Below are experts of layer 9 (counted from 0) of a mixture-of-experts language model. Rows are named router (the router's row for the expert), down (a neuron's output weights, with its number) and show model dimensions 0-191. Each number is 500 + 50 x the weight over its row's rms, rounded and kept within 0 to 999. Numbers have three digits each.
Before each expert's rows: a language model's description of what the expert responds to. This comes from a sample of Wikipedia text that the model never trained on.

# expert 43
Spaces, pipes, dashes and bullets that structure tables, infobox lists and coordinates, such as empty table cells, "- Artist:", UTC.
router:431506534467494469445520417565499551429462532440597437512475547531414512407593508488534404523557566430472440498507492469496551552477513507490420509505492487477459562513529492483612556462383536517554519557478503530442463467528489518437547513553557372510505559519502474556485502493573473482558581367524467507454526400529442447510505490483565409444528537544472416418553588534495435565464521509504522516573568517515504471481535551452467534453473622534585560548462482568476554478532512513586567471524487533486520436522510555584591557455445503504526493538447537598488506353495442552
down0:504541469518510475514495483528529391474457475547481518545491402493537548561432487480516504502524601482428479468513570473481585431477522550605447467407529528508493519486445620528419490434493523409565460481458530492550491539526471491425484560451492495304506519551441518525594491546545507509571397502485537594592547484495499467512509504400513556517506514482477500476548569481447486442589494545386587550479514523348475472499464455420537455542466559538415525439516521434531465493517513528555418554503511511544455466433558439589518515572513504397440541517545568488525577450516510506
down1:444544434482628537395527553483378543481545570453509535564542466579517466459517413406497543457545455484540504433525432476577593478535536514487494497453528429442456487543524512523549448550509449519485469501524516487496514475456493420473465454522446503530538483458560512541627569531510445467541454536432417499468466540537543479375558442567510445526549548598537562442526463524492484500504448569464519517467467545426518516498510557492537477488563484545413402566549583477492552603447557386429526519492526559454589518443478428483534587530448431439485520441502497458528626488505418459
down2:461502542451429492481511430412467580407426457502505469559511513518557404519530527446473524453409387590524496482485512500492480472546537512471455580486468533492628563544441587473509467424431541625383462502437485469436395615560485479478461486435550473473432519448490474587491458489524528482474502588481536462528515550606493511543505519559544527628413539576533512526490525477504547500490544484534372507511478540504577533506504433509446549506475403482394482548575508588523480452423502519498557545532504465594529511496498607419549433510496431492528489526499517537441496538471513499
down3:570550554425509444462536457501549494479516465448620463376489579558480530536467537485462529538458511523505511518461599442413512559564497467437585398556474439401520489439507481551600558529476562550501529501540430540531552448533475505432463545514503420531456557508583549455506508548555529445570559529518544529406486472440492494481410489501566458529479507468543467542484403493517522479497499481433461447506539508494488491436534527490466422560419513551360437508538534500559502504489439412516604512500460519484535480519493383484537639588601438512431446469400530450478521523539527569
down4:412514534469486514516504510460500486578434543415491501490481484502497531533560552500494442464409535531477588519372447475465593541511496472558485477520391504461542471487506494458465476494514538575459504453575497576573516464511445581472534459504562548430523542568508458454488527471455461493563434520539553537536418566564538412519548564530522479554397458523496404386532445589493547611422473427482496567429532514531489528497455436418567468426468509507485466546585487503600514525481395543489508462502481511519457623484510523558563543421542579544446597444444420547473441470589460448
down5:546445503478525538561511467532501481436504519417474502479469488484359530519552498433587439568501510463448452506422523535489554537491473428491481518580521597560571567486512569561564517517540525534497445572545384459570545505571409525568497498390514463608512421448526557427514449564448590459447464469411554507577439460515446483524539504462540506465400508618529412587428459495489580490435506494535549464566518556527445514507518479505519536508498415454593515531445544536428510607472559481547455401460562431495426445522472500548529507449428518501481494533460408498485541451503512493
down6:504531501490424437571540341438604502540569456537431585497552510487460481425469541434478436514562442528523525559465463449513494504536587460498513569499533533482528625537433626504450455534488579508494395436522437608519469585593585475478457432498513508502467543503479462500535544480510495404505477528390551416506544451471407508536501516522488498511591573505570482472543505476438436571447452489496541549456505512541438455494540552464527445467508443464533530536473430540473460499466487517456477514420528452485429408529487605548491577589445538588478436485498534550572469542431502501
down7:510464523444550445592500473422602483467529545499391529473497486585481471426512550496550510474558549506480488441491533471367546499460462552500466501574606552494464536404619545391573563490597511495540450379561484564475511501494533601424481520450510505396477535484588420449481485468524477524496514425492485460498558507516471488492526461425461551509530529511509578560554468378470472414565454437482480510591592483529524438531483462441543540480494494532506575550590481455520460491481558540523521477426405566501416517546569506420510569452453558478559430448480519481467508488553538454
down8:524506518395535486478537454423467569556455529484472429566639586489662418541516504480526508436541477546400481500423474530485584481534553477458556546424497528504533412492482486574506459464544541455540516469453486492445515535529411499473531418444436469420494535488374543572582546461454489422491524465517380519537425562449416405407492429582515521484533466535489463461488432548501562452551447547478550526539504511543448519560480452577506484418544511510537501584505517512549508581536481450465511515483558579499504519491473551421478486414529520558566543435501508597524510549545525448
down9:549517489481481528509518612528559506524472491531514531498439492460619400493506565556527560554432525406472567482487515544432508472553443602476551444423467391436446490512498384528529488583514538463550539492517477466393496505486442513515434556504528585503359495509536502491465473545534452558485543451451392544557498509505558538639487493483472467448571511457491553444444606463415537526482452513394525491453488316547449419520556524539472543520483426552559462469534494561589507451481488571524472472439480548499541477519541446534474460460529556504604544534493501452491496483529506502
down10:473526577473494506507525511587541441428452548488494454533523491539500559486523528561539539496470462508427540504523462409520494409424512490501529521552541529508555533607403469427445578447473448511463439656512449424517408493370484552447470450532550475493488473531506484496483556487511536433393498579538535409489583468536523588527470492565419496561442514543511524566504410517408516525532468474523568495512554448546499509506451554443473504545539577509506495417471535475610504494432504457497443528519531513473354498473519619524544353461570445551453480464501516452544560575459509555
down11:479479474486472436512421531566508512576468550516523562457461489504652487397497560522474530526424522621504530472433495467413482447437539528555460560513536451390489486527550460499475455459508425503540504469500577499539518377396476538529508477457492445490469491480470510599403511490483517491324503447484524487511487474427556541527589577507569567586491436445510470521547490501481509479529464509525632527499537513589551425511472513470448506521480438452549551480467532443480544568472424414572544493480495631501528601450497522448563561555562457461450542527509434514551468487530434551
down12:507492482536504481491378541508579381477513449563466496497552498482405461437465487488629520526505590512543469501464443436544537484509447483485456552497424604484425516494510574525552534465569551398512490464556625501521540537562475417526537495631473561432527472446531492485570487570467546511497513603419453414492462515467515454548507496518524526444525421485511495515502463465471505502520555510553529542420486570573570575433465438521519472523451471455523446447514388551526484427534468564567432502493496439456520581470470464516524543413571529531411450417500575580495482501604404485
down13:513496467552518633562513523501453455548442511519485479490571497471506489426603553507581409449476604514536574495585487528422503567505545419480520535512504470465578438468472624545480573457483478519407501469450509541501483637538487460445503501484563572493585454538540377541417504509499513488479575542485500545458552467454552452557495429512438548447489560481534513540492476443532542530471549418524448529532459391499546514545490492475498500518439600483499518443546477424355517446511472451499435475468452558516488477510458371553500431521572417524437600524514483503546534442457408539
down14:565452591473402494617428511488516499594528487556483511463480589491496493495465482537465437480510509496460477501414390592514524454470604612491513539508489557545398453485550574483553458525515501432412520444497552421592549446555520562560593467522566545461538468507484576516556526415572420432507458539438495546532523519599395468472471476468443514557566548603487519484549515520476506435413548476473518479517444442342497446487523547499479475392441497475480476574444471538499465489474516436469483492483568464502560554507543500476435480557449576458456542541535459448544556494477478558
down15:481441530499524522522520510464463550512512536480475601544428412430504412610442556498491558484451403492566496487495442548504421441521483415545534559527503553518488461510526598454501491535469602496467500515518543488628566491510519418620507493550502547501519541490560471527579529502548542447509544404498438526504488439397500475468455518571457495543441476438471427505504513492493474618517457464504460514430542485469573448511574522505542538586399501458370564445514481490451542427551537497512439430485473462525619487495516530588419480571411486491588475583482490454562545468404485415
down16:548577504476486522514547523456515607491592496601548582495596417530444460446466494516440463469499477540530502562480524482631608519590499439479457461527564487520512531497438395457447522544498512542496534528425490463414528358555563462465460548552629437508491498484502512496346437451551586503493533430547435559525456471512497396452444618533438481486529553472457461498480530485476440471522485510564484454384478504559439404511466532447452428472478439437531579450482502428500521472518495487512459502585474525562514519553511545487547516490536574559489438492563550520475470489557528520
down17:524472430532582515588505505514543574449512426559546486466552509483544509486567528461441445656546554475420527489494454501613594465464438590575534531502487417522448439498525548551587470405536500489478463430549441494483410517485451548523573459494438509432565414605503469524475437536439434513543478494553585593500502406446434564468392442578548569522466546493447512518510463457547533494469506462465461472478447418503521439519487577551520475565526553521596553465493447482484564488550503462466465522425440441546486447537502534431560420508514440515453441458509531495593517482530433543
down18:496540574594439509504501598538523550479535454476443462474499420457517482530554559474533431522567540425488443515526540560461447430549518535517544464476472465446465578516534542513423490588505402516569499540425522607535463499514463511493522525448499466404478536411391561439470488377518528423475563541463526528459446567455537516593513463512593560460494515494542529372562408421459491569497418482524536476586541533528464402524486505396485438517556505452496611492535518483451493619526485541494473492479526595407483488477434473543537549590532518536493444497553441449548478449555489461
down19:548547590535446555470514432481492495490469458560572444428493472546453528509391466555506542499429457512448520374599584506468514490545509466520499552530426539507406541472555430512570485516471445527567609468525518455548463597461521380607507508482583509521483571547433450587525462522526527561519476443420463595489491589480462416529544486496411421548546530569519442489458545537473483482538519474412570477525508439473491549371485436460497496519548543516488492421528442553515494510498571569476481469444526545517470444537533446552486512533470566461519530492579424441575391465414527461
down20:471470465476465490549488540359593464519502516551501594491537485489457432498524585403464517514470571536490455506488519501429487484481539465520495565504483498530480486459479519561518542482618545693480519473518516560476404585603386630614510614489591462408422555458556487406435453437447532482586474466473462522537521401460541466513446527497470446450529438481433513506492466559507504523486498468519504505532460509534437540494572485506500507553425407508531484471513522536520565509440497512470538475477465405552464561404583447504494548490480422474491464572534545498553461488528566477
down21:500506557487465480527499495368566586608517471542469565508514388483475480582444407520489524480581432497478521437503520600460581441514400483546394481547524418517512466440499530430437462470538552431498483518485597410480570564493520559565560492522449449529475460492459491566485526570559497512556523405451516466548595608615438428528532426486465534493550481539491502477442494524456525466490505466496541588582464510560445504523456472503425507613601479575481422541516505462462500431555499473459434539499475480490499470488575446461424570484528502486548464515496582399512496557511431498
down22:427486486495503590523446443568524534467556506554484460551430425603507479463518496503472496545549459471484568484423554388499453501455509564484467426621498518484538541403566554513475453518377543546574460536479517514530482504450548453509488434527466488484508552591373579407567404427502489500456517571456544521482491488450413514526575506473573409532501463500447523467413481483496545535484519570455543508566496470501495433526420513434467560545522587520425581412525478522441444438402491476526505497546537485570535581491549561589526385480494491593569553462523497529467446538481533571

# expert 13
Line breaks ending Markdown table header rows, separator rows like |---|---|, and header cells such as Name, Date, Votes, Nominated.
router:538449430498418568412509451569515557487532438444485518443414377589495464563513490560567465538539539429504491521438441464463431477555496556437421457490499508444531489482527529520351488457502497424485597545558570567504464490595550455502523455530581463489487502438547537472519500532557504420555478554550465451441448493428467549532446513487461592546537547455518415460510524505539484599480451591546532508580484466592516569629433578544578481480401420540526501572475495499544482458556540498533568538514480456431525509451588453536503538518494549542442486506595468479493441467506522442
down0:476517525516475564459412473513493549532495491594522517576519504421455514442547477465590414486520421461481473549561586499455439518361402484489554528560541563581491521426476501531512501453507542440438462422499565553566505522605480515522534457564470493528479487498603514515470522522649478571539510545488542422544593531431577569511534481494439545548483517537438523475476553552497506491507536351522478452522530488542531410495504480461510463426494528439451536467531462525521514496510489442505497491515415498393428419546552485374567517599474515422485554441462431392496429510540521554
down1:573470488496523469427461479438576479440528509464465422476475477492564557508562419491482464531526427459503513433503520485488436565463508572463489512578513418544433385436508513502514482554599419571528473465447501528533552498516567448531519482489582426471512449527513597534499562563523452465379433614568545587456436398557495583548555472586537511563473552364532544488506490490445478455500521472467493451549484469542547440482534510525584568486545485586534428500533467480487547496457536478473525573538397569448495598398490452562502474535506483454436459540554539525440536374466536505
down2:564540484500502545414425457507534528511596588497423581505452453466578531467465496522539502535468429525619498453397529450450590455533494500498546409585466447422532501511579468447548464502531461453589527485521501413443524534488431606531509442420574525513502430476545475570444578524531616503512538573463464505589547497457492540402481550592484547426504504573533494533480388476519523461494504542472556507512514531477542554439431461552458382484433476530457585463487425596531415473554519523477457473605506455463574539541548518514443518490451467462469434536471490493445510483468423523
down3:431416564526464497530538543531544438392474433523517468473503424477597591518452541506460480546486469474569550532499484574537553453475471507444601471425430419415418519461441599497518494427426558548571533514505550508508486546450481524517533480487475530511424507520465526489446500430464583559451490503501584462604483496507560460457599520508491595486507521523482473544431495477524472523508405471476577485551487431483556521539485499489492459502529439458488435517512492461386474525549536526528466526485565395507492567516612549471561557481502306466544607458525475541503552507406472619
down4:507494475579472436437486432543474486467573562423492531523462484506469555569522493505460500497561484467474498498565597604580492516532476452545464526466556476596491567488503525510490480523523530440482576528434558467407373509491573518457425576634495596487429510479511398527479512546528551530498502500491486556513455458550621522512445496481402554564461497477510465567517517401582525477579436521520542625486532502553431483581464460503574454556477509532546532469476490551475452468394476472494560536465517384514420507457495456470376488500474458542482367532477414437515440499523447528
down5:592514419422521497563516521534480449477472553485482449471483416575456488553580402550481487502517605498460522396507454471533502506441474579473515554502458458550419552524438494525450555533589495515480423495472483493509506488459462576433575532470446408568466454582569501426479611584496469482468495463471490525435533569599509406427444554558514448487537493456601580531574489544562545515460461453480501446411496461482555427500507563447404475493496523459497506337492494531434552520492502543454515469489524498483517473530522468519584606612618553519478452514468552535432505462525539515
down6:498514534581433536560576561405461534549461552526512421459469500523463455448421660391554541509498426518453496567538471489645502452481527479443548503516578474432550465531469541509442470501519592537565567475454439485510416361519519570494595481463543499440551542586491447510418514421497413459480547465477443471475537479568473443477532562539502459578514448563431483510424498516497464556535478459505463506453532546487495522481490434474471470443432507551514515543628487539454480531482530506450566537536474492460507507495486474542530575418582482448458535405445440497508580604536572484
down7:469488645428569540485557463459517515421374514447539498508489455538536537475537462514454494564557475552563452492457489510515510444490465570473603568472590485486477498475548526410548352533533476514445471507523487560454415461394526508555466591416484462529415475497514503430536471428474533549546512398494581497552578533560518504466519520474420510507489465453516364515513514441519404490485431510590513551439425558486515597539457540528554521499462446523491556533505560520484442438397557510519452491558443488472564505578575539458479523472501404556414580547495500498524522579535487531
down8:474424566484501417529564443484557598503464524537484462547481485573497564475400537556572510540444470519508560484505505394458463579595522436499554425486484499576511514385516529458478498477479502428399511522557455484482622519501446536511400541481486422504478507521421549550552499465527391538507478401616561434465482531483459594488522504530471546557450577529556450504496450539553591491536485451534647524463503480547444519472494500537456448517571446505530483495450487482513510503420436522489473594493510500454511578416505495563535505367565487394554543527454461505465527411526454551
down9:553507547407406488512514557430480551509448497503556493521483607519464552420552454461447482565442626504572477484461573594478517477436518527555515543477475487448431553485464520545454578435532482493539473446476578585491516535526445532496533402508502485511553601527456471478451470491524501534573488467493507562494533519555412369571532458414480463450368548454407511443524487518509549431447520578447441556495466465520581561455566444480462531529499535480442473490416520583562468517579493597527567511520451563469452444604504516538527521445470406519476519511498459546475404474586510421
down10:574465541581594510404529555439464490563515481520442582450507614501521499414436552401417530582538463519515551427549426488544506504550445512435518575556404539573466521437518542543524529548528571535533466490438513481518602468473518473433500465555494514513471458431564483536479533461533550507486405460510486457371436503454504528495520470528515472405465496446461602479492489415380602470445509447492467497460440497540453467531483487509409552514547563520492568458462516484506593608468449414461532573472594570533512426520474459518521420482483536521472497512521491484579512605453573515
down11:394548545467554482489487635559526494487604569516502471442486471554460545477562531543513415480545466562418502490545504504478524445466437627466406501466638443549540450436481491530470435433603475426498417484469563485436556537479482459501554532493424595546522460509540472418446507491550463520460480556495512505466582478570497527532476567496465407445444484485494445531493576491582494468497529544401479558418502501388537493533435416494489537472569474462523490470566458512509489512425461509498490530420470557446592515538563495586612551552526448527442414571516467459512485567530460535
down12:509387519500527504515536544663542561323496529519497486520521575592486416420493401522632526528487453589450467495471450550517502416413496481561516461498590517491551492471541514487524515558524413514459478491471572450506477462548456489542463464503436513559542522498562521441492443564485510504479514469485455507590456590450451474461398543470442457475557550522508494469492509550486479564398523473490487471563507534446462542507542447490525555512510516517539550538555539453416455466502569438477522464483513599476625457571484468480493494626515496584482511535443454434405539448390465499
down13:567510508428481428643571484483491529516530538634555487402519401584443476553433501500434424496582534553546560458506539423494629417519506525439455431533516503447519466447441532562481459508524500413409481542556523537518410550473507474554501443502448512461513420474404430434516516491520534554465581532439542537488529539539508531554511557580563582505520532534574452436501468479559417552481435578547563585553442438456486476506500527546476458462436516490513472514537489542462472461521484537542455425503534483463403583458489443463517516525490496363485574511497489517562540409531461484
down14:570494545457475432558494471491511558441464616462516488537480578549407498536476570515554465476566619502477462501548489541455553550490474491508567517492347423460500503530569603396594497515446538486509491521476493458551493458498494528534545612445453468407438483449453479537539470488504494538529509444462469514574527469494500495480571462528506533441436526547474522523540563532473618439480495489412544482432501497514507486435507485475507439424448468503518448546481514543494632518403509335488507620460482503548497435472501485602465496482536509580425459586484565541471488451604403477
down15:467412546571508496570557549417545585470572517482448567443474427508477501513494505520467533549477499494486486441533567576481544492466566429435551519525538500472501468452462413412603473487476450440493594592459498488406563575478471494526508587502471488485543485379514546607489481526457450468553514407556562577536486447561477436516459542581588512389419460429517484386485454538403431494557561467496510610519458412566532523505453533498529539489523502503448491427475442491449520467497472508435504527396547609515517412499429514542502520596507570549531488503519519435523475537532497551
down16:550499422561531537437481557505469407488456519494582531473512479545616575501493571403545455436531479458452493507517494490487516470463546496457423453474553418630579526569592535475497455488601480517453530427543453624512516493481522500495485473561512599476449464535451553545485515460438442530546594519377473470452462510429468542486523475551497471527525411455519525530481537521501567559437574483497456500506508534458503375487483462418482464492586501475481527428593527370522463604509557517464505464490461571473437494539458569485524402456463543521512437433503543614456582541438537527
down17:496482428488469502506458546419534497572423607508436475433578465528564485578566474500428563496510513483499481462446510521497502556560558523505452439500594478581475451515528545486463462540554487508617503532524479520537524505489540469506514500461536519438516508502472413573533527543501511491529505529574527588586508551470540518573457444443518460446547458488518467522531526518542496477519437576387590515453464561465434580496516466456440543479501553448515602358453615463467586388406535454467395638464475490557498457547482536447436524506399502509539527415378477471462487438508462443
down18:572516470400407552449508629515534546523534609539493519469512453421467483489508453533466429465488460432477513548482535421507525495433481638496496590554464430508580527622486475533565530534491419510563464545492536522479549414486480514426518463522501547442533507578393383474508511524567475520481456498536477401516448467425499520464508418460499497589571511500514493452449535557580453499489520506411466565549487558498570490548470471461428468518453422543599495513533488506477468477506568426535584630464572513416443487465471493485545404611441495579515469519556495510494476446531514478
down19:520579539491517518601518542433485531451454493476536546623485509483494516489508436491410516497485590511526550520475501525555544416475557526465482512634459501570399511544448538502436502489475543586482481502489561502444500480533482609543488548519492494462534487511532577561474406509502469481447553348551483441529461569434528480445436572509567456408437427489417516444539456471538465456415452418519628532500512522587486474454565526475517382532484459548472530467512502487466616627518535445479459487618519604436496467506476468497459433496504531490484435573478443552481450435491491541
down20:525582591529489504462466475508388475472514460531510564613544535464485547467562573453566473507590477418557460536543547557536496473460501461461484474411482491471489377436451475456575497464580439486517455500492446481541592514556458528466474547495498536505498503545600512503505504421455444530499487456532442467535553575471491591586501418520568510445430510504480541495542522445418665467464515434483539559480384474507458590569594442498476424523518484513375590517481516414505592551535437544450476500443473557511405537440477570483519512514486496433518506406477583546504510509467511464
down21:443386530444407460538424450478503605478580511491532528540519599467533511605521538470472563454460437462495507474478489544463444501493536432518483549538446477478459510405519486505524535530521487530619518501457536549486530588450621553523489478572523537530516522411472477463497586495489443504493526524517584468480443468483365459418565590424477396626504510512424570496520556493434446531481474548477509464558477542454450561479539387515490459508541561526455499553456438512514588500494548509500564468428560570510566476521505473530519516498483442598539436370511494412506552483431532412
down22:392512436509415570519520528490527598512500600585596455447514463465481524565418494453513511488506457516587431551538513479505466488415403482523545509496527436445513480504491523528531479455348452478459474411478477571490568597537429500591499505463448481465437526469560516554457472546531484525497410452424531546457510627502430504583518513450472525447543428540447559503507493497472503545444514571599532525502563581521501585507545598435465504457515465447550410522513476504509507508534501443539486478503594438545547537545452478485531481610576444440441457420398481472540598537449498492

# expert 8
Bullet hyphens, table pipes, == headings, and field names in infobox or taxobox lists, plus prepositions in, of, on, during opening clauses.
router:397498468466401419474578485560453605529486418400524435497522460503421478562510482614508500538507549480454484491507508416462437509578524504493432441571473542469550513460540536417490455523451526551457519528462553505415462461461559542487572498479483497562438528575540569546569568559509374499403525492506387399497494630595495519502451474483437454451533512472513468461534500470486490495541472449596448544507454487536463477504448477537541480486463423521519485552482516637593435547511561495591569436537465529556551533504462436535522487561485471542511434570563507538501543568540451577
down0:511479461468566492498536528503436530516542482581431459524426478489443445349593526537509537567437485495524474423461470566551432478505448469442450591595501441560467543524465448510521453493487529487451493493492529527512475381520488534406520503513522511525515455475383466402460514382407424531514507575504522441500486472529533548380537523460513423398602523572500458471510479592530427504583461492496484468469479532580566493508541476551471582587454552480513575479589490527448528471505516513490521540442509604503588621523526484453430541560423606484541543542483437539501549512495506538
down1:475547440518490570470476505423469543520543532402605547473514525388486504569474564528503554512503455595459503419498537452434506521573508584497489494550548478550456623571502583551525516521539577474472500527538468537459531445596443481468452503527510521606425488519482423436491539374541523467572429521538602499373544463447566508492431508461508481490486523464555503447503493425521413540454430390412476405531468493442463446509410439444502435507526460516533570526583544552535537469518488462525537494437446538499485617477514474412566546451477537574494544555537526532412483473515512482
down2:444481477623538515473571433514536480546493463475525428430442551445543512512494499550432498551501488485539425478568379473429469490528386492484502561482476564482535562451491560494532544564594511591507479462535592528461584437522570599492540537455528538482546542449517515456569467418503389526471458487426459403504495568520481455423562504516518465508465430543497417449488477538486504505545537489530437515571471468514527516490531480437491478545523476437540431429428587500460585462594468602526506516593445551444584541512399489410565469462430536586598467480540526564419453471493484498
down3:548456587487389549584493548528485463452480564553510488498568477565584492505443561500532489454480556530463454497519554503407509534459479489479507451457430497476538532426564486444551481476511495476457515456510439518527411488517467502448541557390559488457515451506477464390456509462485519452460440579427505579599441481387509575455511543377475591504550444462557483529483534516431531554567527586507510480630499492447519582541522536480484541534473520582445461478509477480485433511483548567485504511444472449389502627553498517453404493555528535496546559509551590371505495408487595546
down4:548524549523485597562422393491498479586480558446431500538493474440574597476475426493418477572529517538501438409571486479496552454488449471571559545510518471520589495453560398525487451556487455574493506440448514435499518497466589544541391528481386550517522480481579449487553528559477532462525503510389533620506424456497457493443566495413528525538535464511495499492518453496452593499508533571445506503499470502392556497548601438388434518477547557477465534528497380491447516519436512519519454591516495539517453500556465517467456462558444566463601436463562556444536542488479551490
down5:485520491460433501485426472506506420491492516406475485451523429569498507484481464490486509516508431477418487503467465497549578484571605583546590482496562529524539557537499609501585565519624472534434497464594499505489594429488489449455470557476436477558486515541416460501536448495477465516486534517420558477527530461516490388622519520479487489505414518475475449557438559449431547528509530549545502576436457481449433516501459459482481562487477535449443586589605494505526507495454593525514431609619491580557493438496503523489433527442527444528418526413427452509569572523454444402
down6:501496538510522505514481536486477474542457508560457418524613383492501443544503508446480526547588473478544555541396444524570475453558460581406507449479503536400503481436511493441587485521551431507447461445575522551461464603552570509514426475466496538464403462424560502464492547540423478525535550490433489528479518498433549524498368456503453533493499431453567540528454498543607519480382466552452523462581475458396454517565520493505517511544564506599486420476531531494497542524501434477598494514492515559552403537534551487398480560446559506490465579579465553525488584530453415567
down7:501475472498517547524503566551478488629467471484431452453500496412504518489536497488485500526565410557448426553491586619520533481472484489543578559482455524426460544506483495504497559432436461494430494471500451395523450429442494558461591448479471572512511440499509447513434460517447468514522448503545522508471489469545483538479505410533506512507473446517508492486551563395479607525476593555463523464571406505465486584502561532506495480429538583501527529484501475404587571621428448542504487465568516409582540430470484529495496559395469509510447499648524591523441463457601605454
down8:562528522543393492411609571387466534489415507537488534489482559452464448538404489490503519460502556573514506516362442482506543515454516470539517474417539519503583559596457600515545508477476597502551457474512515556506538462532550480384467584437496534531560427467454467495531431437480475565527525602530579527472470468461408509410450539406563510599380537509583462469575554555493494527531455497544449540461505498475507475495472522497527543519526500471535503539510590454435575506510465449569556464499456508559488395473538449478479442501457480425527512444458622484530497472503538408
down9:524497462510510518539472479473630463482598507516506478529531456482513485520628521593435633573420406498507457505509511564582466457505497431493532544494487454511454446481471449502459522516447497505448499496538601562579482509487499516465444538486505452573514476501557487449433479385557525547444407537547478509476533486481520506351478504619489518482547609503550441554469476481491474481457509522532462517464561451611501463462508478552480517530441404425489477486570472566461533552510489507495375528477516620391540547355505558466463568352537531487485466559521508542516467494486506504
down10:518526450478550515463498462572629554493570630468547552460494485575542586400578464550464509484489434498480516568479475469438495438533562470462497493495458439500463491464571480525572507459505539462445522456480589532553526566434495510516489480454445474498437464512509490483478554438479551480518466454552469488583479548490496389506587497504537493457579497537431606535426488567619608491496414437484538509469469555462501479463373440499491437535498523516440480557556407476532573451518464396511522472538464396546429441456591500567568440571529456539499448460560441543446457546601481520
down11:593459430530538419561405509468427573459509477613513484620484533418507502482487548479546458522524479442485503459396483536456414474500559560530461491520426554489496534465443577445499476487606456529486555517423515496558530573541505480445431383515555475414510508464584630522458452463568569547460513485513488465544511572575555389513526446495437496577482525420491543591484478498518469469537499514494526495470503547455533527566415505425517482522513547537525509585478406438501516441539427480461423524497528436463508439497453444506585626519441449506586544527414528529547502500444529564
down12:549531486531589517484466489470479441517573451519522527512528578405421484532463425465511555483543580524451510376480509513482556589516541427409537490500458588568401495611516496426434467492505463485474374579535500489536504457499517439511475591564467559493480507536511488537485456418572425444462522622477525454474573498570458473547465531477608522510523428558474527471549466534572490548567446514450474426497559478451508529423573586494522418402516485468483511501397529451544460511548530562486414514541505469448548446492522478504454514428406509522605485575564408509576553477495471499
down13:509438451419483458629470538450517503558504490494476543476512512484501511528424533488468494536467479543599516546550546458524431616534502471578517558534463432495473434364478433486602539537409462501551393532457590486602490596555454561502457550482523486591494473560498559495458409490550398487502450530581466392505441475499494528473459499509479457456533540438440504488541517558557442543536445534491466439546469532366528471470417599515555523423437490570543485516551496445493526511478542455464534566618523511462473453520486529567466551467551389490539404475509527562477497498459501565
down14:553492545506463500591574496506496479560454475539533534492491497548414566450528531472475482414395462532441488476585496530464502452487458580406455551528522566440503542456508592499531522442550402439509481425443554467413447598586384502478462498498413623533517506487555480557490547500413485531471572506457502531504532533549536516495520429530456585475428561552493436548512500541542510439463440479490462496550515509585533439612467581473508453526483434540387500395537443546489475560509514617496405477442460457535487550544470485486477523540568491531439480464449473404529523598556586465
down15:505507488489499585519485488408499460555534410521516490612456521487555449444429506555482495498444511448511432574524554472560564457451377546397434603512503545535534580481498536485492527582602486579453495549538486481478603511429428532431473527519490509514462511538432428413445420563567463525545550453447500504531482482633437571465440565590497516453457510509533426515498443575473553474591493411539515512587438535537514462510549490443467441443442529436508494537514483522597514528572501505540568489398484425470512367476471464512522479443536434468555502544570539455456492547524467506
down16:485490477468488492538493480488550495452517409546536532427556562469577417438483487485491521514432576520600468492495504448549502464614478522535515475468459544457532441462467514459521597538489458532461427513524488476392469474487528538525459394473401512487501482474555486550444492462514575482509478504366543425543458540509521401427515472633515500483461534564405484551503528503468583455542486605521458507484483443502457396470529458511563495460547560475447528457460557494491546507490505505469589609558467532581441574571557636445426504553474540411577475478489525624558499533400559489
down17:528544495564460582534507366479525484533495529499476553552525532479451501511456587502554452390495480449480624599541431547571417463543424531451436597490578555475481459517554457531412484465490495480452506517500532543501494588399457520525496518539561473439566480507557449483508555553411476484471531411449439471425475529519477581555506520470523519511459499537459615509427586482478529514493547507478479484467491459615545493564570483566537549469484441477389554498446421412514499514461498444576482476458556484596518455516543426491438576415501523471444451506507494540530392439614471555
down18:554548511562610521508543501438518499443528559517481569502498529473503530486503506481508541441478570573507389535513418467494492490552546438532472406426473424514577424564476448435460409412411497506516560478470569511556488515493450451575494424429548515551516511478554449417547479484559536523481591411549414595364496396542564505595505575546534440561447545510525489498488540518454584508439537541431556593466493500532532444444520507452488508448492477455624501478574530532436442424607467518467542476567504480487491395491448518499463460499508513548554501507557468458483491394556531502
down19:540569398432551572478470512466593547494517512554441490630522501495405515508516563498494520546525412518482470450523527585494481503551446437539431436589542541611466519455584438510488514535483502456455468467510459413548520513545438474628495538532439533480408588428519461551538480470535481463552437501488594489516528472483502482448546478465517483511488450474562551348558432498449435483508560505528574500491445486463431477470414474571458458461495534551441481558545483601519498586529465551514437546451563549414555418565429410560463599538478504529540505473527476504434484539440530428
down20:464405504495472421498512469448536491542518567547478546572519507602577442469472593503372500463526406485521534440511542557437536585515521460562494471461471491462430526359467443614508561516580451445501594542493431442634522482483407435576552497442505492444479431582486510487519528507576516500508495458467431495577556519506446472409465561510508474552495487571534426501503540473589448492457513433519452650544493484537525437583491484528521518427534609532486400576476452497443473470500507417524486502401514572485543470500512518518502531505561483489568467475529519479537434499428517508
down21:501423448490495584515537547553507507427466512505534509566516414534467453587617431491495434470501499484496565578480508467460499436495517473538491605472525473476533534531529556469546537474535485494417433448513524481522501531540463594365537521524428469525423415500492482534498465562465546433493567338469462506463474552364483546495404453481558606603492537462472449477489508618487542537579488571629436499515545441550478519474509518503499565538500453535547526504545520441471466411521499504591491548545446512467511417535484427457546484572469555438428542423501557484567445432529460505
down22:438480611449453575518524574524620553568498520576484486524508477509442449467627519518454471529492497525453537495547491456441480478507624487537459562502558488442456497471542508545411438452498483478524519469469525472432343506448536433518433518491444488498476504505495530587534438509543454572544482537507443529550512497572532469512474603579493559529532368473503565447563498470546499481474494448445447521427513459499480516552511545356409446468568510533553490436551535468448543472515465440481547429490533489560522536509572435489533564574454421491412462598501528364467604520523503496